Weights of a small mixture-of-experts language model, trained from scratch on English Wikipedia.
Size: width 128, 19.3M parameters.
Experts: 128 experts in each of 16 layers, 4 picks a token, a softmax router.
Training: a variant of SOAP for the experts, 389M tokens.
Below are experts of layer 15 (counted from 0) of a mixture-of-experts language model. Rows are named router (the router's row for the expert), up (a neuron's input weights, with its number) and show model dimensions 0-63. Each number is 500 + 40 x the weight over its row's rms, rounded and kept within 0 to 999. Numbers have three digits each.
After each expert's rows: a language model's description of what the expert responds to. This comes from a sample of Wikipedia text that the model never trained on.

# expert 42
router:538552544477474515484474473465516508529453501499496402452535463446501476552546437443527481489539462468454531453435488457460529510494499455506526503475503439576425536513542484410470418485473461
up0:567539521469519470518527503491474444540530455610491479512501488516500467514493519463546529483505542545441518477487497484513542528507465501547449507509465515487468435496519502551436445475517476
up1:448485444546523470474426478436484513497524461486539531427564450470472546476516472439597478482485577441443456543453401496491481551536476448525506491511464507529487557574517448487398438476519445
up2:528548503449543546474514457475460508461485479483539510439524526530490476513397424505510469535471451492446604446501459572503490525480490474488524507495525437511472545463499586538482474454434480
up3:462563416536508480476509552453497420497483495524531443561478506545507512568519511510520542473497523505498499528521517459433532545438501593486487478586524484486546506533494547533548513477512495
up4:562405429542492503497525566467505580424503437544530547475429550505492458462521430530497476586518470466531517438542487499458511464591500511522523501514430565443488581494478469435535529542505475
up5:464529475519473548382529518533529463529534524485520453552457505575507527452515517486466454517545549522463549528518518547452553494499550438549480516497505477516529460508465450465413569540471507
up6:553547503517554519476507500557545500557523491481555515444572520554512507524483525467450447482530508466494487405428535461530492524543466523480514525491502470554514495477517528474529437491521404
up7:564542534507504519481537558449500559456450517590556441477490476503535544494576559573507512495450438493498517430479470475530552522526402529488504501509520483440499542525437436446529498496472471
up8:575525500437533568522546492524607509516525495451515515415539480501483445551511471521480477476497476475496500564448471496478457526507494453449570519584507495499550464495488481504448553513551479
up9:589451459493478518496439426503528512516556499509546420512530482449579522503500482506496500573487489533499538542511469454417460515457484470479532528505529463565507538492518439544515496517487455
up10:529483518535465507497488491459603510500519538449523457489550449410543457464553530479530467480433526532454537540513540499503496492493536457446445514548462464512501568462425490411476539525428471
up11:480500486400435623422475518610469520471465545539540546465482497562501525446434500506473548516488472560508486450485473508535559485466474456568486441459512521428459563542520572484506492531468467
up12:560476466470519515479481537484465494537411525476548500420507477461483503528447494493440543516501509524525518494553474467458518525479552462522525492473493536526438482401436499462525480440422500
up13:512540502488498481537505539359515483541528531474526455504524508577484584474505517493438476468578510567516495511475482506440504493514521538484447482550464517553532437470505466476471506439474486
up14:484507512535498596501547470514476516564463408488484410422431468457525452478530485460483482509488464491484500531515410518528505479540472470469438520531501581478534496481513446478423529454599540
up15:533524580487496485495485486496528488489493468541550499569491457488451514486505397455479488387545542556465493540505427478488498476507449501590483414502514450454411535534476534478504451512456461
up16:515486474509540583419500506444494440525490525449421486441515499538532555448422481430539507510574460496418533472457462537458467479493523459477472462531482392474519493511482450511496468495486491
up17:516486497527520535584530586541479499470498526545493454499532491556537487480501481458513507462560464529457508465474539579500563525462497451496520599446487490533435462439547459489519473433410513
up18:521520503507529471568543549528511502498549510509538512527495504437521580470498411476494470503541513508511494476478527553464467500460485573515575469450493553467443520539507446510545472468523514
up19:501531452478516437483536467476525498567450542466558491576410538522512479554449528518501559581552483498482529475474492445513505549470421460538496455519460486503499479531447519507462530409504485
up20:567526471473494503512494545482482483473512463427506458519500476577604539573470518500445494504459494481473569454467530482422433518464486495509514536522500502558504498482502572445601446523475488
up21:485550496456485482473513519562518514466545514479477555490482442516463504492420510496472525487531475466575494530495527466499550522584392490493476523561495455552555484590470506519465505518451464
up22:568483537458508489559506477485545433414543511526544535513542480544487535480538497548464492493534506449501544522548516432527589571503468599510496480495481465529465502410512596448495485549439445
up23:531501507530493554534507480524458493588472506496509436489514468480519513531508423528403437525481465498503593443533476553536498461466401542443482442525431475527545503501445440543432462526438551
What it handles: Field-name endings. Last pieces of infobox and table field names before a colon or pipe, such as Location, Total, Born, Net inc-ome, Highe-st.

# expert 19
router:456509448468447482472512488532532549586470529528438470547494542450501445513504439451536527429536494540446469464543493552490414478466458505557525547481502526494496561523517541433488476468504487
up0:505527458538489469518467468530508522550471521488565533555455498520527455472573488526478511478463517512526513548546536450517468516549473493461488495521458540450410531504563537437509490513518376
up1:504509491519461521516520418553461496499452417493571532506533483487562549505514496461519560490481489587538487403502523494486552479452444512405516570487505518476443527485477492445524495552528557
up2:443456526463599522488564494477466512585512471549463498509562551515537516549509505566541506438580563491469554546531451493496518528457510509502436519580436524452518544481498494465445499484445508
up3:467496464528580449524491535494479489578512488520471497541485567576579551551424513456492503502541468554454513458567551457449515514394427528517505556466463517463437522465465468527496513486481460
up4:486510500540466541464485483511485468537531485479482530506477470520527458470502444404493504505538510504524499411576523472542562467461451538416427503485394573464498537495466522464520541463440519
up5:523510507538434535484476398532502505522549586488512493563588475508511462506502566491495581504500470532475491525492485465512526514502442558482487459495523422513428509573488468484477496479506398
up6:500480479479486456450483481507455518502438512436479493518596474552598508495456477505468487515512526520492506489546411507450411461397537455516485477507501535480521486535464476449499483535416495
up7:613463458510504497449504470531447519511559491515510447486440524487488522485493478442545480469459477473467514425488470494453455505485541481471455500534507520538445635552512472488459529468488528
up8:516436449504439493615582477492522463503538459412502515526531519451470496550531505464583495494546475473529472477475544535485560460480446478427438609464530532539490531508478480504497542479510481
up9:529445479534517506491498514535509470535581570541538409539531470507452525471513529481516508449541450513597571469516502546477443527481455482530499444462558476509495465565565545514504440493535474
up10:519466425495538472509484448511551538508521471466407512518479505494502505541509494415500508488558465567488535489444403524538501522495475401512467490476486468459465484477496517522499445450532461
up11:445494473476560535482468415510483572498518471502549547453477497442508533528500495510448474459460481493535545529469443504502537501459507476553530538512474511405557447496452480544504512486514482
up12:479503454430526527503501469548549539543507498489526505456546396454539499513448416465538489542465463420495513501441488544538474435510477497452468460490490485500535575534524514489528543528470486
up13:505515473547482512500501480541558546417491469498453450518529413516510498504475482443523500472387519477459492521576501504531495515487447435493534497520480484521477460494534426512526528468552558
up14:456492425395528576412445475531535495524483537503478491460510551485589502518495423527555513415504427548460525500495466565511481522533510534479457508529490447492540560495477481573506475480514522
up15:428536468543504501441503500537474551492536463482505465576553438441496579494444383518516540423475534441553475529597526544498471564536524527422458530515501536529520492513536446474497480536522492
up16:497549535473524518497568494517531491504432530463445505479572440488532570543499464498505493549510581481467531489516461417476474572446509461381480542550526493482524517498500545481534527516555482
up17:513468441549520522516536534461503494573513533577515493521525498503479531506552563515455588520577486468474490503474472479417461512487540483524512472561507502488464538444487453509450496522505506
up18:464514493520479465497593455637546566496540534450581484519453444516468532460518529423475530415520509480453468442468488496508481530458500565509426564500561492517558548533466444503536482540487450
up19:526483513509472460357529542541470496483491545475562429465493564449514505481515482487525499527539514536588490582538497497547481410530432475593500490544462474477464452498463492491459484469507459
up20:483490562470517547474582577524520464541522497461514496518518447474512457589547439452518513534570472535518510493527445533528454504484450429501509550499501521505572485509491541501509562446497471
up21:554479539437599481518460454552512537515458514555559526473506493515459536482443471459526501493503495415542527512473521483475472429554519522474501506524440516464582502511426512483490578455516501
up22:557524524556459577444531459542538455488504533497516481591415507478507553534480511494422489480496481529510500433484466453430483469513532495523470480502427439530550491503462538512495525527531447
up23:492471539501482463487510466491543490517445485487451450499552535450480488575542470498393517504497499489617566519497474536566456478483458432504426465583509541507536556477458435477486437561506457
What it handles: Nationality and affiliation words. Word endings in biography openers and titles, such as nationality suffixes (-ian, -ish), football(er), Party, College, -ociation.

# expert 44
router:467444506510453522539515539453509521476511555519532437536494501538454515512570493516437448531586503479479445535511555427467461548524422499407504452513493430570544538555475452508575514514542525
up0:539424488494557493492563481542542521467455544432542445478503528489451506546537556475486493522553472470377529508542502488475427542491449504441423492549526440506478533456476548495571503460482515
up1:531518451524538473415531525482489475443552523537517453457563454518518593504530443562471488466508474484579494503475497435596546504573453495456550519473514461546497527502494496543550436381508493
up2:453497477508429520561568534483527501479513499461477510544464531489468491533490555479501620477453503498497526528443487453438472518541496528444442531576455519472382531449616475557547516499558501
up3:523424512481553452450540535506480477515496513476512477477550457512446505545503552521560504476595448511423500566516515519488526491519440521494549527475492552508439576542423498518615507572568527
up4:493466507501513477513524553508507521547497598529481524459465480452491510471520550567449578465447540571448442408508486465487459522502433468501498524520461494524487570533509468521470446459520465
up5:497459590510443488444473573478478516548493526454519461425528478513501453508539466447416495470509502555451487481530539495513447463540536518463517461487469500469532540492470495557429505426554503
up6:510497572502501491560579478417483479572568492508550483483469496476497489502445528522468533489490556442515502595576521523468501499493460427526495525493532492466566523585560528525557448497525472
up7:485488504540514424559512420467556542472537472461503482499448540586454478410498470518516516451499452468529495557389538494492420543471455472458393543414520493489503546490482478536520505514507456
up8:490480456502488479513494516447509538590497515508651466512449451520494470513481468487451473453482497507485468488504550459521497542487464537517539463414453444557525509532454452417483502447483554
up9:523423466521503517469494444527436466464464481485502455556498489483543502521488468546446439575528560483554472430442615525445556439498450476554425535564541455456538528482474439484543440494484470
up10:524457508452444477571636581550493516530510456503469508535453389506545496454476479465494577419563484481504427493528499496546499514463526543512474558532481473509454538517526419493509571482503493
up11:556462541505524560517473452415500511453497492452546465570493503563527545515506506493467572487486454523490489530495555436474471543558465501522553436479471489490519482420495472512546488539512540
up12:519443544494528507554592538523493483510452443512584453514455482564489478548534489500517524565519507504576562472492529496500447576468460491534502510477486439472623580570496551524533502512539425
up13:508483436490545544569548535515452547510495554400535481529513433454496506419485541508495566493481555524481449555527527425416521535567503537497506501453505537530451504532472421485517524459560463
up14:475498396523565493479405516493535408484473453524556543421495469475509579494551488507508426457519481501463507524569456469524468535518485562469484479500510407499466568482449480468546505492483546
up15:497435506522478489544517594463508452493512421563542492483472439435466510448522496428496487527536494549456478522494542504502416566541465421496526483514471560526470525454462472517501541477544438
up16:467496558560458490506494486490528504486543461490512492482545508432546415532483523440445507493484524438422484524497567459484537536528446485442505553459504484498452524563506393489598509532460481
up17:545462510485554550506533516521499427474551464466441444547508478563452443477478530483486502497540534496557491613503530440427498525554497545514458503538366516525419550507515518477493484509507466
up18:454459458466538561463496473523544530471480525538547475461498502537469539568498457520540434520476537439491590538503538467469536523523553501513477491488524461487510536468451496525416517553467469
up19:528462558483483493467455521553462472552520595514553508491510499403505491532471498475512443484558534471531410500451510441499476511507500504507475489407507500504479535515559412555528549444524528
up20:527448462575462510475505504490535468413526485455527450499449454552486502518491428508472481441532460516445535578480489470570496477468463536490587426511503378423510504461459503498479507581508485
up21:499519442447462494507510509506502470533511513564478536507482491569461517492374435494509517585508481507379519578551458510529478511521510473494528480533505508526472508529485475473520430474516479
up22:469608480496504508482490527438513502505439529487469457486477481492513460524534499436487486534486470488433516510537513470540510551499473466462456594530516511442500509479493420544511527490516529
up23:484516527495460521483494533508504553565606462526575498456510486452537535432506480512489461456599501551501503479466440526509516533489484530473482434509511424550494557429499393552456434506467519
What it handles: Initial r and pro-. Word-start pieces r, R, pr, prov, un, act, e.g. r-ight, r-ival, prov-ince, un-accredited, Act-or.

# expert 34
router:465468590559478492510472483487470427539491487510549574499485501508529543436525519458412492499461471488561449468556549554545532482496521455498524484518468435492562418555485476436576438449428492
up0:478433451570465429538505533507495517454511442446546493448511457482495506587520477462518509491477500517526501467469480520532510490435521486476398519460539517499495462565553543493470474595481510
up1:505517535519489546545555527576469398535502460466532507424532428510532561582532516505481477485506478510510488537530523507501428487423509554469557534500524474498519533506506504516556417470513435
up2:469459517479511495523607507587534524514428455525528475503480523433461486465400527581511485481495503541548522521555485549532491507535440404581488517511538548549534539551520479482495500490470501
up3:591470494479476546525459531502492497533505457461518514560473485532449539504505546501525580494523430431525460462451493550553486431524474507528520624523525474512527485511520543465573433467532491
up4:513547523566419434511428487510517498541547453488514456514516474421565519521510496456427511486463505450489548500516422563478434495497504454486514479470475524439576562528498489543525459425513440
up5:427526505480524474504490443508448478584443541483513451536551506485532500481450534462416504509487518446488447526447464423580473544531540523575447446459495496538434558465500475484571459491517518
up6:464497450451468497507448542490534527567544481516507458491532458395544583447507426514501535420459469442559460490513596518493462496535535500546505529480497534482496518524504446470503439513522511
up7:492449415524461529413447495542542568542493478530508491553467541501537553536501491513466477568483533510577492503421471468574547505479540443474456540545483579500488438393480427502460496511507457
up8:460511536576527549483508519503434444567499492532502499510475518524536422479468502466459549474509540474494576542399564551509447544515495481540491423489511455567575481507461482489456518485488511
up9:487507471515514448534494448493438403585478487442495476522473511526448516473470508510498547478453432451539538531510528512530444494545457506494461458522521570488529488434606470553575498577514464
up10:466439494510480498447412479495533462560507561494531526514513383500475515514463437427489490430523549494515608563510571502513496512541523448448523545474476500531545482389532458414516481543512570
up11:486426512539505487511551450502519511559529437532528510468548483477525450431455513584511569494474443480549529565480535514537509516546488390547457528474451464458527496546535458449476517419448466
up12:487542406492476572484446479467521490508502544535494518494548494478515503443502505527436460472498518482477430495466476493548471566533564519493479476520482495434458522451487564490457495482456549
up13:461445551439530381500496532466484506515442515468581501540457485504515554552480495447506570497469555416513438494495507526512517521499402553470515423469565515489527471536558503515504515522499421
up14:546528518526511511528499488486500489530527420598573521559512494396576501459463528459454501532499515520499555450563507493507525510484582443563529532475449447498517575436518458493522472535462465
up15:484480524520479540534488545494524480490607479455494563531488506526512473431486489491478514568439517499469508517442469511549511499458535437493454523473446572465503565494480493512528439450482482
up16:464504547487576444501495522456506464553523458541563506452507563513494478467453481518467601475473499533492451554501483523489541547465516461584468453435481501534547504526482480519463470502474551
up17:425519497499503505463469444491465528520511568478577465544559465491492536444441510497442538511444527609511483535574504572539437541546485500552494483480549516494498479517447515447458451475458426
up18:518482502517609524485550459488451438541480461488489398545462485511577486511515486457449565514490547488550488486544534569485480491447480474528512498591523464546545492550519528458520481489529537
up19:422481444556496476505524491570480470440566482524512534470517555478587531536508523482483567487503454525517529484532500546478514457493441477531444494378493508522509534502454442487625536484541428
up20:483489580535496508532530499555492489552464521465491521488475503543498462477457458450509566464490507442572524450444496510422514492502468509499535494544475535536529532518546557511609458470551508
up21:501461534536487475557439493479496516529528549508558516529475472542505545413410528505474495566428481566531530456487530455478490503467509525500444509425543444421489472497448524418595457456463453
up22:469505505527577462511508473500492477486489380524514451505551526543536492485511457482476534483556467456481545600504560420491539573565500505479454526453489493512561509537500475458552441491542509
up23:443450495491534536530598480442521479535566524540480506555505478528482520444494438490530474495560444534427439539582485471592487485550477538488569507520458495505545517546443426524538458467538480
What it handles: Word-initial b/p/c pieces. First piece of a word starting with b, p or c, often after was, to or the, e.g. b(rought), b(adly), pl(atform), comp(leted).

# expert 40
router:520455436462425521445501495561578473529527534471503496517467554478450508530510571450449487534537419444497528554507497506488548485497450555452473452592439489541479450526459496450489499543501414
up0:522499492503544504477533538497432504451562415479494508491551487540495590487502525487459549513501513458518501507468520479512518520440484504470475388559500514487497480555468442476440480414450503
up1:531521512549401455506550505571490476568473485434522462502508477550509478494468432474384495492448533535520454501516475481485455432531520571470494509533439513535474452549543512458469457478458502
up2:535456433480473515469498489497544556519548430541413426508508470576520514557529485554552533459517474473445507503507454476486515554581562474394412555473490507519523551464492504469447529455487501
up3:554415496520519538470531432535481513492567456458526474529465515496483522467482525481415530522525515526494517510459509537502525522472434525499442448509391483478503502526498489410545455559432406
up4:484473468487485483436529459620505534541510524450521525439536455496501542512483494481521496523570556566466524531531492480511530495486517502491498547566458441517479491498464433435577477541500542
up5:499458464529474543464512537561505472522467593490502473466536443552519467454574502486602522589460483527455514460517515484447542502504505501566481479509482513543457510464467478417488463522499467
up6:493424499523476535488510516531513495472447470437526537460523487499509453544501548417505519482551557461476537518458442457420485545479400555488531529521491471452531566500448495511567521464536563
up7:424504466486592457486549476459491491463494484497501535519445468597447464526507479581557535504477467554453539534477509459551583487543520486481436531552450553491462468480443498524447584501519454
up8:510493486457544457481506511495560497477514488459449437445480451537552501472469546439535565470510439506510535539526551488412485520558434467546537524496478502515429389458508517526567498515535518
up9:545490491522484546516601530550531483524484473402532421485494479475454461481512519483495534492511503465466480454514500527454559538500451494496535409494466518543445566460429484502514514498519442
up10:611519560523509521444579594493482515549465453567551504452501532523487475464468533447476566514543480531487578543532446509473547450503532523459455466470509477509416511532466522482514467514412476
up11:571510459494606465403498442552571470526449513486444545542510502452439482519524468475434513463570451547421451556477496526555471469493499524506549525529450471444494474500482494473479379484474471
up12:412477486479484425470516484534534448528479452471534428526488498536521454589475497431434493511485509517460492515448504542456536488505539431591491451513458453531464607554517501476516507496493463
up13:552541416504584514495463556511506503492461472523453542527501521439586517533505534471429486466489491520555488514443521500523542577413431449512511489500513473501561448489510395411477555526481429
up14:508477539494480474460521503563505500516463461542471471522525475502449448541475569528519472408469491564461529557529549501460460449485481564478533537490480446489530527488507464550519554587522466
up15:534461390593532482488562525559494529542509487514561500556508553502450517530479485531510472492527463535483496512549528506523549458575456497495493440460465440470517452497453435472434452446500459
up16:481511526521477482499421537612526507475532524419479497415475419444492480529485487456492503429533489476483583587457520528537497500548459528546498526494513478477479512524492477480463503490492416
up17:582472498498462498480552455491513451556456483562541429475561481483497509536522445473431516542514387525482505513527408518514535472556506593507453537507466485467482548462473555537488536541542435
up18:542491489487511479439493567515475494505486498449494467472483472487454497604466507424486500511511505494433500529507503505440538516497464485468583505489458510465444514549443444517515483526493469
up19:506416457564560520463466549538573470552482468496499446535543468496504543569462535516479503578506464500467474484527551555510513475489463492486466594586492428553520539478492483474424446453567482
up20:505451445536491507477493467415492552571509497519520525513540464479446442472449494488483562519505526487462529486409500449552474469536426531489467453488505474512498484446519478494474481507568416
up21:513421508516546456485500469509503470542493432538495489473439460504441525576493493471545456516502537516526571570513521426509575526486530539470427454502474453475425523463457620484466489465500493
up22:542504524490471419495494493505528478549527492435497520514464498541515463519494513483522503504507445477540420553494536519510553445476450499583479527511504468419404474507474485437527511501530528
up23:501384479386495576456502569565539479576479479497509446538456491497514450496524502424500518481531463484470521529457558534501537538559432523467481508537477493411504515442458500466539549512432464
What it handles: Mid-word before -ation. Word-internal pieces and n-initial stems that come before -ation or -ated endings, e.g. dec-or-ated, inaug-ur-ated, invest-ig-ation, rel, cre.

# expert 53
router:461518549518525450553489527494486514536570549500463455523419396539575457540513418419511523494534475442442481553446521486480419467486474525542453551521497537523486492511482472464516501497559464
up0:512480479464479476509490559543429560496519509495504499578477553538520415519488513541450548493513494501494487511463447444485508528532510473502481535502486532504415563439456523499462511438479470
up1:454491476543553540506399520468462490529559503512511510482430536531485543475483528548503527437465501424504598510457575498464522466498538492540450504543462535517482502464489440471480452566517509
up2:440551522519499551525524580519548593607502508544543510485455484525524470387475503411507499463458498471484468544536461489486473446498468520485511501528537465506475476475551452527518495514597471
up3:494470501529439437560529508522502505502538428521453471545545473521494494417468470464434530508539472416543470499496509474504526480498487536507500520520513466477484464507536493550505523443499491
up4:474429448428502500450411528576459506488552472481499479465474549574482460559485437435466484493502534506575478509512488487463480497434512510543487536444488509502461441580487523528576490468487578
up5:496501489507482453575463559538457517513512478502502535472565481507606493494472376451511513497446481459447538508530468515492483466471447556507451496508569460528465488494413454511492481560524488
up6:561405491494506510463491513488548559454544476456503510550520519473491505478540538553443501420593503492502474489455552488455467533501493525554443431485537496500455574502531508468436555484532551
up7:490496543476505446449497483544464440512517537511503488480472429502483528432483448563467585507490495451481470539492521545561408492416507518514497520471492498484482481528498461474487436533497448
up8:529544487536531499468499512563486526458525514489404525554498427585532493513499528540434531548500492462517525449538477508525466467620443479532460490543521478450497492494466439521481551507422426
up9:423519496520441485481502549467515500492602529377512487452461436504560470483519542455534489499519507593530502515460534544426470464547514475461443455530508508527506510488490480556524505550508504
up10:539475507475543492536472504532476526547555493482536469477497480563545469545484456457563588444542483428530454525427528517482435539557474531495398513507508503449545486485471542429567497541511512
up11:518464484507555468455488593518502449556488462529470479522541498448490500593450468469528509516484469451498473496493503512498391466546430550503491482571501457464481464494414454546462490515565467
up12:551512406573569454499518542501513532518526567489478441468535477517450484459531490545506482456460506495426515436509470432472460469503479476509429501491481522532486491464454493580516488434511432
up13:491511476476511524487523476426480439531447467507512451491453479516531506441558487504489464523493486555494489498503492560479456557483497540447434483557536522439506548501556525437506458458497473
up14:502512453517513487496522523439531504447513485402597547500459503505533452444548487495504536510540484458540512445519464516484501454472537485485541465470483497443557422482490471499458497476513510
up15:529503479474416512580498527535511435517548507478471484455445499521518512500517540481555562462485519424403474506539446482567464555505488444520526473510478474424476489534490497542484532533610496
up16:431427520489451488513499482540601567481478498501486500467460504560521488581505505456466559564527498554442463520435488549506524465538415595515494515494437480510503492512501565485438469462467512
up17:528502521549461511527499461537484466495467516489478517557500417512495458457484466417534456539537531519557505491514553529455463492561439422537515508498493516485489451522489512486477413456480494
up18:529475522510511547569561491477548474511500564500471460521508509505517562542458535476483487592502561486495481549419459500528396495556537495453460568477477554572492460515460485497484532469517489
up19:546536573482521517530532447460479507510576533459530470467468476500517567554505456518480505491549485453531526446429519512524508529523523482457473543492482513578461548521566450486412562454498444
up20:499540530399549526463497529423510540490531491505519469503499537551522535518473515540522491442426541484513421486535498474502441500527504555533458458484540442446492424506467425488536490443460462
up21:452487494497514504504461541545505465479490442601504474584505469523528486545516521475488547481445520544546437525543586550486486458533495537507459538560485497531503488491524442500541488454541485
up22:534451496518489532480463423559497464476549512509483468566465532444505464551532477449496567525429440506527516517473510517442517563523425558490487590458533513524499501526561478491577503468487437
up23:505429496490586446574523561487493519562501467478464486571566465528565529482503507443584488543464482412481546513476505444494478486436486553476446544460466511534490431460458482458502524484502496
What it handles: Organisation and work nouns. Nouns closing a team, club, band or work name in sports and music biographies, such as club, season, album, Notts County.

# expert 32
router:503457516474525522536456470515451459495500474515493526480459417517558523491491537548578474564493429524556432472588546517567496490427553547489557528475515518516534455484502537402433575501540559
up0:577496494497542491524513479633492522578517531573490489515510502522527523457441488444536516533486524495451462417563448479538519510487485485516479521434524514480465463576555460456530522496442500
up1:534485518478535507421492489491549443508505500404513551527469480445516555482539499473486463459513458509570502540493515565504482534439527525526535546519549444522523451428413504497461451523421463
up2:484490510492555529473453485471524509555552433483518491522467412552475524562532572512484524459478483539552523507502490515571513518522466482522425591528497503487601459461529564490461475540557517
up3:457464425525496492546462511517446434533472493474539445524491379491589580527474415466511499580453547521561525527426545495505447497518520561477549523504427492497447560436472475498527545479520522
up4:566500450491570520487557536447488497493458439524554556507488439504515504573476548530462443510496494527496518562494529550470558568488514537444545489515506498574524475426506498475502491534412428
up5:535532486571510540516518501494523523530504471463538503457491424616600507508475520506506489579449475448475503441506533498534444433541527460437418520512516421479439559472530521497457499463553486
up6:539456511461538490521536576510514518509518547545553469501512450580577556553499524467553503564464481484456464471500487542583554542515469560507487492462447420515500522495512531518549484499567494
up7:539401448534481511495523515496511461525537550452545437500511489555490533559557527517481512410519486487527541468562505487565512509478523456540456537522544490528551460500510536498503525428432490
up8:486508473486553497484522522522460510513506534463541465519547454427482535483476462499452524483511464512523527477515489537491467508546536548527469460456452528476566473443599460450414463397487553
up9:493462500517613485431536551523487480517484458460492471476512472550455535471446562570499555534540532485498512498517517504438509486446539442521480474516471461435524446512484474535457465481469579
up10:509590432426485524501451419492495475473499524434538484545533514509580559413508497437483428502488520492509497559465471500522467473513494543524472481533496485494482540468422562500496463533535523
up11:459461364426509540488482482468474475451549452511528537488588539516472539507505476472482455486386439549468545531504532507538485520533487475510515471491557518520591543442552466486518492498501492
up12:556428510469543559543579545522505484521491415504511504591490448504495502484501471540511455474477536536553463588558551473460531465468472464455478558487438441509461584549506559468455503524493541
up13:537479500484459530503450495474512449509545468500546563594461471540508486467524479410461523526462505546464436496459491528546527537469479521525436540397501449424556473536466530480479504441481483
up14:475457513500536561421463448522492513577567518486493468458471503454499526428502488514509427497496443565492513514583469430517458550486442567497490550523508506498495502450529470508524520540505479
up15:515501447420563468492597474509471514589528473486577537472519490517565514474467481530426519542484514522547480517540493523473491509537519429452590505515450453521442460487401503453472515478458511
up16:405478431510533543538479496488496450547479522493522488512580479518526503470528455467493469527474500486505567508530563475524455498533522513509459509522440450455488444421453536466520571530461576
up17:513457465537461476480513535541488547517511426526473411431483425395528506493567549495461533508459438511545534491478504557515469463516479549468490571491518502487470505489503499510479488497511498
up18:492434458503488424470461442493587481534592553461549493513519461494546544544478541497516543493498522490530525469521529456582486524517480493531491517459555499516554562453513536517549536512482538
up19:526508513545555485482545467482510527461491455440549531531510478532573531476479543528488568534423522538567506479502475511520414491541542548495480489453505507510348453525418503392450494492493534
up20:569502492496532471511482516548471442530514499480519482538483509508479462554488471401537525455451450503530530550522576523443519499516473555376502494521530511435446522553469495489530540464503516
up21:465479532520537545514553409556503446518540488505548511606594490433536570493466523452535530503482533534442468573538484528467541529535506470465529559478517463514498498559515520457494538548521427
up22:489485502531531574503524492475499491490555443497535468568536547529499543477424452524542474542551452565444474461541515474583518479493501552480498467550481438506448497475413514503534460484471498
up23:519496446527514494479523471527498482527520412527631497544512471522574532524450552556517517500515490550538452540449477514586517479555467471504446501487473546462519515484543508502521489540462552
What it handles: Initial F and P. Word-initial letter pieces F, f, P, p, C starting names and words, e.g. F-annie, F-ounder, f-ifth, p-ower.

# expert 22
router:503507515432445470459515528496585525453465516455493506536455568453505497467496406516531510511524451436521516561534453428488478502480500518449461453438388484553496467499473501498444478508512517
up0:470472515452580558460456500537475498451493512480469453410456517491522498483519408487508516503525524421521506467499531553448456516464476540486512556486526484472523523492420485493501432555480498
up1:578470469486562480404561562528543521543497533524542526536592450466528467507507450508479517511609537482527597557494468467467431450509554440481479485506497505549554471489455447454479486497428504
up2:501408550416522534555491492539523557475522471513530511544511538458517508487473434512416530498549514505512536522532412441525500439534480519454441473487406428515518509496448484526474488455530455
up3:421491519486518504514496496472532495568547521581479480534512493566544587506464460484534522527529493509396502566478500484554503548505431488468473503500454460506583523523457473533496466504498487
up4:567494469447515533443504536502489460433489481506447446448465508486490532470488554520521500465490493475513492521429529536518453511421489526533454498465534399532388501484499556579502492481479462
up5:541467426430455507465503507545614509495496506470517555451505457493543494504548486446507523439504597472519505472517453525462485472525473503426510547528477574490514449504550486456578482461487525
up6:538450530521467607473497538572486504536543515539477505490528451480528536509508491482542492481489537378445501488500450505447437475500550474449473424520491532541447492550487538571495538445505469
up7:505422470514543496474516467490572508563549437553518536506476520489459548463456462560467551468551482501499568550457575513495498521496464470492460497461492443508508489483407466473442483505533483
up8:431523560507525515440447478513538493530511534445524530577502448525475538530429496525560474499500495444471510569519516533491498536516512512510509507574442513498554505431535447526532543484492501
up9:501523448457445497442485470495516499527483445523565497515465519564506450544506503490478543530455478460459570554576546466547447513472469422448504464532533549447498575521496475521503445528525492
up10:507482558456500523480488501502528505463535461442514497453470530501466496467437504426473511489522498471450550476449519468461451491510545512548521478479496467511469522560467449487494450527483510
up11:558474502488493531486545510460509435492503508532527401451513521538524478491485486495549495500559502460519451495555535500528441503510573432433536534556565485502485512465472455483478507530503483
up12:544450422533506544413539503517586542442492482444573508555504471503473488430530507498523457471549495480458532463451471482521468507489468450549453467505486457454516503446482580483499421493433498
up13:513450492592471443551453566473451451525573506519541518426457476491551468473505418506471480417429474512517466538556493496521444470468500484453507518522482525519488620468558571498432513489470526
up14:470492402525467433460503499563534559469527482441550466503475459543560519505533510532518506459519551449538487469471506534477465502531482521441471490446440550483524475505490484494532487501494536
up15:481504473419504453515537543497486538568555453444460441481496482447467460486424476524525567482576455500513584491534473474451441537573482536477466505435541531503503446537473450508514480481530423
up16:505562493453513554453484532458537507556456533509638469516541555498541475506492508537502511484511492558539575558512496451507440464446536430519475492520433544500498505497459494476468482470501487
up17:470503517533525513420517452558520560496479402461554497508523445502513464441498482454456533445497525512489503588514552523516512512404450561505443434424445455491451504546441467456523551539503428
up18:483482466507534491486459523468518498491525488464540463540528564564470496510496487487517504528537491491580538481560509506441413572553534484486453488447521479523457519492548471476525420485440486
up19:499464451499521431474563511519471498499471485483456431448492511489488532498399486436513524484539548505435435533478528472493487528559523498505497495472456512561458518428487437529539526453565566
up20:540526534549481503490534459499454549508521453474533532496503464479515525502506499562508525474534472462355523518559425439458512549484430440498476524585536530552402541491487540514448501487480481
up21:532467530508488541461507498487541471478503515467479473576536505508570551551444481441565577504518518441488599522501456507493462570532475512416422531482458490483478503486487485444450559499400558
up22:536489540435548478478526534505560539483610545531511472488495510530452581506532510409462450462506488481491442565449572491565505545470496532491568552471475525515527532514491463449435391459491469
up23:495496468426537518478495517479508530419476495501477484446553470532470571524490449440533499489563463515429479566508517470487442535538489549471512450537435463453458493501529453612432481450521465
What it handles: Word-initial D pieces. First piece starting with d or D, often in sports tables and infoboxes, e.g. D(oubles), D(ate), D(raw), deb, est(ranged).